From a checkpoint of a small mixture-of-experts model trained on Wikipedia.
Experts: 16 experts in each of 10 layers, 2 picks a token, a sigmoid router, a shared expert of 256 neurons.
Training: 330M tokens, 5040 steps.
Below are experts of layer 2 (counted from 0) of a mixture-of-experts language model. Rows are named router (the router's row for the expert), gate (a neuron's input weights, with its number), up (a neuron's input weights, with its number), down (a neuron's output weights, with its number) and show model dimensions 0-127. Each number is 500 + 40 x the weight over its row's rms, rounded and kept within 0 to 999. Numbers have three digits each.
After each expert's rows: "mostly gets" lists some tokens that are sent to it at least half of the time. This comes from a sample of Wikipedia text that the model never trained on.

# expert 8
router:533494515452506434469494532499543499536492481575446583549506480540551509534462524446537476537467510498474492489507466459502546521526430472521476477467535508550448488465459480473521496529483478412544464466468535513506435518412491405486477549461470517512494441483484514573497496496497495489528489495591494471473503457431472497501507500502453492457498541511442497501422460503462515472514
gate0:511546538548546481485450479398530523470474449445479508532470500576510501471416523461418499516505486538415525485497523524475423516543501502521503492514469461479496435432472506457484425475520528471469458486558521514431456522503515481492458455604509527474455451476555472506500569521512493553477471509478422509474514505500500504503493602523487520493565504538512490513495526544482486481420
up0:404475556489537509450545491508473441494513545490501451361486487534517565478531538527538439444532510463517506493503443523516508498467536457522568467502472579439475443494474515494553488515473504518553571505543543520466524419476514484496498446492509576524541516504446583507469516493497471514544540604449548429467459433528547478521438498477505441537445459492442545545607532502498554494518
down0:521489465518532442409523456507444559499406504540458499508503475516491491556540465488458502482557584477462473515423491499513503583497541458534489566486508548482550530531448448470466508537452490509561529483516542516517503510448509522516491516547465490491466525497452582571477444481508512545476520422448511476493530508557547459516524474578526504536501466513544463483503436537473465498531
mostly gets: "u", "av", "i", "iv", "o", "ai"

# expert 6
router:542498559490493434421532478443533463548459549542423547535499487548545587552501510437528485546525523526492458524528512490543518537523486431497482455509559581447525589521466471467543466521505527429586526531463544472496446472457470497517415520387471512572494453492491551559551543467525452534437517545498512452485462420493483460443525482456487484444475484452502510462448531424444451453535
gate0:598552555476614482458504523545481431471522469521500545510548593514485449473459431485460482406454523504475535522487488471470482490458507517487477475483549554471451505514544538497546524491521505524588513442450497480490456539486581472472469518517534531536524463518481526555472545596496474407444471511530530486423567468549499453476448456558532506544433542528461520507445562419547533453493
up0:487487494513542499438541482534525527550546543551397470493504445523496502450475457528465452440424590512488524457492470470398518561500474503477511457504527530483411549462639507481461498497549531478467447452391497503534479537510541498491419490519540476591456535533518497513519471542508502439522489511497493471476497458480560472506484481525529463565519567515522501445442576509498506489560
down0:517523524509521505488515507523537497494578504437486448497453462561464501531494413546462551466484465537511499507465519468521470574462465490541552505465473524415445463471515516493471500539479457529501505485485529503482540512440522486513449556425480549441512455530514536488453521555471590535503424524529428400535495465446516535499476509499559494521507530557478510439450477409490536410463
mostly gets: " was", " is", " were", " also", " has", " are"

# expert 11
router:496485496490501490548462546453529457473514521548388626538477477521539515492488581467511492523518535520502479520552408529490564536489525464453449502508527509462416552510488453410580537508538438474487473492466569441513503509397493508525445512459522457520502502454524528658544515533491422484438469493529507466513547435443483458434493536505496521483472470511578562499523510432489528447478
gate0:556490503529502521497482504479482531585522483530447515477452452558387514527437439555497497477447524514490505481509497525511499517511458585511417503457475466486522459423527506605433433534508503505490494484551455549490420579479458486446487529480460485557512456462567610441430543520404527491529511516508456506488577479515558554473544458579497469485496489441466432517439418521472392530575
up0:494553531497547479493535446559592526547532437499607491536560533450529444471517477495484476563493499460549459453499562437405461501452579431495562490535497540544531497519493505484550574490493548539452452477519479498506518521555475526524555471523479506476472531474478429426561520444491483444483489444465579439495458536488480461502476485448485533422500484493494599428538418526478529514453
down0:502560470506507542435500552569479535470525501551499472549520469508536467506537487452496448473452515533506615406467549490443499559468506536445596522490546573548560522515490521476550477515495416506459522513567480466471501480498579521391511506486412500529486527538486450504514602444487491509574503487449530500507483600467491489558516500467538554484538493495505468494522488476541547492603
mostly gets: "2", "1", "000", "3", "25", "16"

# expert 15
router:537490449435540493506473510446429443535467544473457562549513469480533523516475475448499491496547482567514486481459438490563548460484499455507536372507500562477485504532510541494556517506511514425499492538518498524531537506319420503519428539460497504519517484499508449624516532472483494539453509469501495452499534457555488443475484547474471466451525538506489600495522497528446494471489
gate0:605491437496522534541500491435450487518379437550438472512502485483521516533507491525474519486519527496537551459493455526470518530490483517493520558451478527468496535520526515464536566462551580545475549531548510473397494506416504529451541470433468511561563464427544507551566546501505492494486537409532505510500521469538599559455496523479466452502557508520519510559389484466489439535454
up0:478549491486505512536468477482428443475434510482478474528505499502486501522549432549522544456504487550519482522506483446469496474519546490453459474535409491511513547502481452534545498453476496470482467427469475529496414505483499515431439545514518453497527473466485519405479532557466485482526481449483550489515529520481467470591470448512466537470514492446481487469511489468480525472505
down0:457508467413518519437480463487499541533474626474492415535489406546524493505512513438515469525517444494531522543498475532504479429482517491502543481606449484488530488547525511491526507521511559517346517480541478502530404589454535480469516526479482447545527451504500514572531512489510498516517463517479569433572414513470499528456498469483536510529485457487507462495572452430446466474523
mostly gets: ", ", "–", " ", " in ", ") | ", " that"

# expert 13
router:533462503535551526477459526431485431550528482505453551484494520537509531497530530449526443471545559502460492471529448548542596462490550424473480452526586502493481468518464453450540500513424446402513484524486596535552470455406515451508521528481436503502505411472536518585545546556501425510515490558601573496455467474538506463586506549463510513504467530449508497468478486523503526491516
gate0:412481492443448461504598562499528504506452518552457488585507514405468530391486556494486566501544509509482520494484500510465479460506508442554395503551496525542521539483521438511492560478474556511510550452529577387425525512480495483461526461499509507533536505529545481465518506544467472553449541490480412540510479463414500458485432488447484490525486505452493439519522516463552499431494
up0:458484492457520465435517466483518475536470560592481483598495448463514556488428554512455464498542484475502513444476533448514459444514408452534469478519579552567504523488529488485483562495466535545552541520575526512482501539509465549505529527547511547497569485560555521496501490505449561574461463475454475575508454468523449506543517485482518497521503566506513538427507493500515471449506
down0:490475535515521375424495490554488493483423474513521432550534529494505500485509454550438596448476516493572474507478496508464486587472519548481480536528522549493505535464504443474527506491420577513452525430517558490542523445475521462523477462533405472498565518490519514525447471523418508466412468534470474528535511473473469469523551451523484457504503499513454482473503473519500468428486
mostly gets: "\n", "| ", " Ch", " Gu", "ev", "|"

# expert 1
router:443469523435488453489474535480526528587445548509414573545529471474494612511465553473482481585517561547453504464495441522489533443579457486461454407484552519529491553547532471450507492430519515492539510544447560497493526430401460487579434528455512536504517492453511496610464544528569454543415527479542492512472494422493493495495572513491552486476465487452474558463445481483526494537525
gate0:504519492539550487539459531484478421474528535524417463519494555499477460535512521546520510534466493533518566423536508479498490496543518521488538449461549515509544461480502567560515508512528565465473491551557479491508515517458556520461509473517501500505520484541552506534467528529485489486511462497545470507482555395425455577442570440505447520559568540504516551495511458488501493512500
up0:613512575496536521522542511467488563451472452494554508473543425532531570518470520524417485536527500529560442491471496457506534555489505461520548511459529519496445500474537482489471492615493448473471548455448550518454485520518521433523422537411498522547436529466416521542418567512540546502513511492528537488528502513484536452479431490520496498566551488500496490539470572499524585530527
down0:559503464523526547551484515459482508433495532511515513479438443442496454469445491518475474477537570425520569549594593582565485478411502515493458447505556540549503502525495454511548470485518484519439506478448519534498450558527452531530529501467525526506531441477485462501480493515491449526538460474611508483495539399461510526515507491519512481463557480489579445483504550581505554499470
mostly gets: "ars", " water", "ius", "ards", "ose", "atus"

# expert 14
router:517470480486479435526499536486541504531485457484460577509531594487502540530559517497549491550519484488471483457518432493522545519527560479439521478467527556498527502475510498441566492431540537487581519509503563435554489468387480463494411547487532494429504498466503502538584525468531429509466514541555514441487486473522515440432462489487492429481478503513483554555480480491454533524502
gate0:523494517498513504530487505494535448507483512475492515507516421528474471495567501495456420475490491477516485449528502508587467499530452524446541561538500542505540575534507440401434520526484469545521400525503547508534427445494509469550523513503561499462554532483467486456594548500451496532515468550525510481523511498531556524534490472472512467515508573514522473500474434512517525516536
up0:492564523461474472445514392522489464506527504594555525488505518511526502546486472513435525483540512549525521503467581485447559498503541452550416498466537517500540466507441502550497479415565470528598517511502482474523467524515512489522501476470563468487516504517476519434471531449531477514480482498468452460517506519516430534464468449531563488551500417509567518556484466456513450439478
down0:449466487475495543468506479485478492465522544526455541457517460508566519461581429444461476514515539569438553504455482580552526535420498374563447521499489524480518535536516535508487455434516467551452447484571470494555476539427541487508505500464486545592481443499536548523523435468530504434434531467465502536467514515549532515473552540529475486581414470503488466478495497566533497449472
mostly gets: " government", " town", " district", " Awards", " County", " population"

# expert 3
router:511499509498521495510463496486497449511487510538415602494530545558579511509531540480505492514497527501487520498505521494497534523535496455476520425442558561534518493427572421384548589487425468457529486497400551471522497489446483448543511518461446519523509402447421558539512514524530460477493542546518521476481532434462512477503540531498467543492473496547486560512477480514467492470483
gate0:421477554477559464520505551456476457446479516505502506559485456471470496479505507536598551562523577450547510497458517496529577527443517436459557554591453547579496566528528422529502519429492541500458501520517513538481506477515418491471486475448449470502540518387535483507512445415487477467459449512538496507501436495536454466514533560491490501478536502394466535496611492476515475513512
up0:501507554495462433548455545540487476523450552535541509590542512460551472531479484440508528474492486468535531394450522576461516468503515453493459483546496573519496506482471512487468523434523470508508580503513460480499501552529522515447500511445549555561477509453459534519564527412552469462485520421469538575471502535534451512476471556512484412491514518495396548431605481496533444498534
down0:497529590563477542528503466509454434550484524461532516466588515457493546492568506511581549516541511468522431491498521447516580515462476515525573542458470475537458412554472432521476433538496490507475504555538477514512473529483484511404510496459435484462529537487546395501553481439481517510528478502476420457533493502506451584508544506516496475480524469448493494502504525517538552434426
mostly gets: "The", " a", "'s", " the", " his", " and the"

# expert 0
router:546555517513492508543475523526501481500474497483488628495516475523512520546494554492496504532571508463477484462452462471496561521511464465493497392475532568548516525528514506443557511500468460461548496494491523495502455456439468470604495587434505484472447448520520524567467533489542473546516480539528531510489531397528480468462511527531524482437444476514531546477477466495488459428459
gate0:465465430540437484514463456457442494444429532495490500539483508460524578447455513443491524502451547501519407483479465480459500470485536506436493487524526504555542501509445484483432550532528548548498564507485515539525460486506458489440458483541483553541467467530526519524561574452460526488483460468438534583518507440516433491503551513449486509561439488501532528440472475506458522475532
up0:460545534501469525529500531404520494458479511490540478537485483464526507459473564472559518571435485498472482526484557520509451509478529416537535559519424532545538496525500513529569444477535451426486449484510509455485571468517500513464509434472441481494567414508486538473518515500451401465499578524451473521488509553477544495494466486510482470453548490563519544511469528527476478469394
down0:470540460436408570505501514523547525468500500525477568516483510476492473535516568502536483551529491433524495410468508540553475528552510446564516482477557438472569476505523509537543493488513554501522461492503442466522515508554499527518518572480489467500462518497505568507535497479491545458392499460539486532477447515488500506556584508479573533538427473543550559463446522534500503470484
mostly gets: " | A", "-", " | C", "C", " C", " O"

# expert 12
router:524536513500527452515498547446518497522468525489498595541505523552526563544459559448497458538533562451468529499451489543533564505481535435487519426494619549534474518537502508416557515499432466458527488522483570528497493454423467453540514502485433543470524468466509529555514539490499450473481535542581491465468501454514431413503562565485473532496485454465529526482484551493474576498530
gate0:597438503553447484482475484504536449554449465532468510559537524470477515514496441534474439547524496446527449494472465468503522480506459432456422476504492397468438572498518500538512505486473445458482499495451552502504511451460494546529583530521523453578494486428488550567434556547537486498504538532549542540519573528460567517489560490509431526483489467574461486513528431499453531471501
up0:453509522589589480544532442423458504473507483538474529492481560470539509472448468540461498562490437558500449459502512519491494489526549493443538504453455491477593391479528479578525497517561573495532493532507471508543514576528594447538570512435537479542559444495468505560466512519496522507468567467508460498490493433516514503429531532492447494412515461408477492530553440562534488550496
down0:407471448515413505505510478454426465529503497436500537455544464473535493546488456499521447615466487595537557500509577536486508526484520520545473426423501502522508495593468524519499479518512489540456495500492480498470531551567452433531530504475514574503497513467572501510524590469519474438520489451493601533484448496488498476460502524515503495534504589492506498568491482528517444482515
mostly gets: " in", " in the", " In", " two", " other", " of the"

# expert 7
router:574469466396557521438419550480551452504505499512434546558505509474518535520538546482557439480483544543491490448455466516501541468483495438445549472481578552520421531533551423423540553544496490464534478522480518480543509477405446504562481500460502555492506428495454496591538512488499465492484548512584492471474525444491458459524532497474483543527431520464532507474446448501490530501516
gate0:543446566416470486512443478483537435500460469581508496539487451462485483471491522482505447494541556533507564538538452497438513519468505383534559481585528525537508523501468503423487534494500499494528550519527548444460463501480411514504497496466479450557487464449557431485600467491511438497496499485572470486522496455486450470506528500433500482522553505510584533539431415511472521512492
up0:544535581555507525428564530468466552460452506514467507476539504541509603540541472491446547532456464399465488491514512491566526470490562538487457459568458485471554492436462537532496450463553507553470505456443466498425578468554615437469473534557465490524501499506427589518437536506432641471520407480445538425513472481523561525486516507465550504504543466504457602492506504495513477477469
down0:480443506543505494445542468510482532419497506550528466476522414545513486548465458499444568513488474425496521503509534492558510514486556513496537467552535574491456516524454550484505549477487514447504529417506501486584483497491529541563446525482492521472489510529475468525463518576557505499534470489523495473455531547531492531465444463462479475482502525536539587460638519476541521528523
mostly gets: "\"", "s.", ").", "\".", "\",", "ana"

# expert 9
router:548545501507481421504448523466564487472497453543418548525570522475519571522501589488497441550548509498462536453480442468522525502515487443505492467528523564514465484528536501413534481475511515419574506505436516450514523471406502441561460439444513533531477444517471423598448517499471520502467539513588540490508438415510451481479516535484536493442463552455476527499485496442456507546477
gate0:520458480517474495484452512464519465501423523551460515466521432448573532500510477511513524512547541546471499480532504532449518536471446471444497439474584436480498521425467505493495480553534547456606513469515534503459510495495403501487444554554582537472483519486483489458554491526492565496441559485480419497489527507540503480474520496568492498522472459483466519529456519502482457504403
up0:486389521495495541501518531497490526561500454507487554515455540487467515538481557447526401520471497509540502506492517511481420484434450478477475452517498516578486489528527484502495552568519488565433500479444507577494421474559560528476514486472474534498550467538502572440447555448528481514599544488546423478466541547434532465546563460555504530504498476504596467458472524555553546491551
down0:508470407527570513505508511512459448516474424532440548531489457442537549476459540445513505489438487553499545525489573557437542451484466559508530467502521496440510484530513466479520466545560506478487524401478500419454467498447499460546477465512494478526461474562549550621470509537549535465531479519581569517484570547413563515447475488475495503449502454525499447487502483565422535476511
mostly gets: "s.", "a.", "o.", "i.", "es.", "ing."

# expert 2
router:495484493531536484491441534470506460551478520515441535519540490486551606550487497448525420477510523524505483502454508563542481529482532465442475432454585539466508495493529408450515479471510517428523480508513580519516541488421494486537413516480458454494540415481468511561482521484542404551439595518556533491438503440542484461476563483476441509503508452459512513514493497502509550475522
gate0:437585510534531444476490536437452502529470564549393452499521536516475492466560412575535491510487443486532476563507443584486426506502545460435526538543564548418509495493453491433568500464551547407494515524506529463504500447522491547531494496467445467528533481460518533516483536555483495429500523472539521557425440532491505499503479485499535473419500536592483512551493436528451501587469
up0:577461453457465465497482531483490450555501491464518485460484452489516491506521460520538525485481506481503551492525529501538605465492415589550447397471458435554474521519495584443524470568517559514459411491538573456477546541473554459545561507549535579459514521503552458515473424497522477455484542460524486516538476482485524500592489486473528525532530459498508469503496556494458446404557
down0:506505560474545447517470510424515456573472597502537510512535526477460466521485521486487584468512476454495480478590522471500452494552495443546488508564546529456514447452489462532495536542514553497537450494440472516509507460531490446530460508545514420517495481530420522501484563571512506466482578464479532497453552432489564551465486418461401409524477459511510484529550469460525580511483
mostly gets: ",", "h", "est", " he", " He", " and"

# expert 10
router:566456533466468485517484517468489431509430484525468619549551483473563490453494580486503488534555532500542489479503463522544519515537472434461455389477546541522499534468521492494506517496540516421527556493462581517554489385454487470558492528452515453537560506435468451586526526552501481532445513501499527538497471472557475498475527524498489512459415548484474510503502495427476520506553
gate0:483493473489449458495536552509470540560532520452466560508443555508485556440509435570582465572520431490509530479556401574539481469502456477533535377474505489542441471500514463499474515555451555534537489551530567511452470406460496519447496528490588489473504519512517526438582521492482542508504500484556468455493469512527519497535512462489469461497491500496544509562479452536506436569498
up0:511496540509554462515431529488515495432459575485480441506406499540535447464446385461482436503477510490451482521534469535456482425539482429572512505512507517468488505533382405529457502533490549530586418488470440427479493516516522509447539507512502519468421493550468396441569486492588589514533439512539564458479513586481534483578589485504521498483441504415506488525501419480503516559522
down0:517532511499476557530523501515483451532559465488499410459488469500548450488508608466514438451517477556472486502442490504421502567586443379517532493472517471443468443456538520504465542497502494439487503510434478566570499489525595510533477511425499436538537492454435528470468432527522523576499415560546503480434562489473514527485474470542475459479501521511541442495507509494493520484471
mostly gets: " f", " c", " s", " m", " C", " p"

# expert 4
router:510447508479504493443486510468489457466501496533435554553570561500559549507499491435496424557462507494515507467469520503496458482540465428429481463486572577490439502549500497477534496462490508420513480461468581537496559484421459491554489518514502449514519439439495513609477505513540449530469579580543519541372496481522462447470533477500462466507485511505507576501469485518426489552497
gate0:491492456500397434497492447568533548515440541406477483498547567551555481468538483497526504461545555486519503507515452514488476471536535548505458488547517522512553514496463482489456496476518511516532501520513507426498464560477493532488425543496523472546479534458521514482519522471458554536494399529466483454509450492509517523457520525488525507395447519407482488507540471402514521397450
up0:534478522513519625610554482558494530480502451484464525462506532534573483578470492518516405452497426543500522503506576522469510509480410524470454511469464552507528475486471522491516528581512575536458477507436500459445527520507464460575506498509510505500511527506471507470447508465533546486506508538458484545494537478403481481465429535554447542514533517528572481465424511591473500588465
down0:489432582526498555537473461557451462538478467558438502446433508487487489431443509521509460441461559475480530568453467557498521446499460488497499514523480464498501521447533516504515515516486459525494509545486544521408549470559546527477526462486414509565490504467519507604486525515489480458514533481459518592452525523493529531464511505536452533521479591514533501538503471534481470480424
mostly gets: " film", " team", " school", " Cup", " album", " game"

# expert 5
router:454502475452483487539453575412526492525483548484414593554539525494526507489492531491528488522547489486486502505493462481507522527521538434462482481502530527455479552487522489456562525495488453463521465474462541442484485485358509425542440496503476485506548450439528558659519523514516462478412511545511537468505481450501491488512497506475497480486481491532525530514470510482452517430526
gate0:530536497446499476519602532489516545396498592517522444391508484448530498544532513481498439508467490494390522472504563497545565470478493473421503480470494517580507457449449579517513473404526539445499486500431541464528524459551480405538441493518543482485505523456477525523484485491517510553486543504555490502523408548480455404482504510465501476480543493513476448517450537548481456492515
up0:472500552482562502491548505521404434505435440488557512413447481496449533531499508579492408410469527482393500471467523505523469477532509507529465500504440475557461512438510483521438537514545528532483533469476522468566538481535541520442486452488441502511510521492513493422504461551526474457492489534491498501540438522506504482535480504513506477499539513515480526496489458441524464467519
down0:554478513472523526480517532427481540500451481427516481545450464515484489505469548509479445466500506507588531516532462492502494456540573487514512437517462472511486523507550552544419486607484502537418446471508463460481513447460529519477523468505530553463473521481548457484544474563503459463574474536548460527489491497437485573512528475489492507482527533489553464554493457469478496524522
mostly gets: "992", "000", " | — | —", " |  |  |  |", "\" |", "993"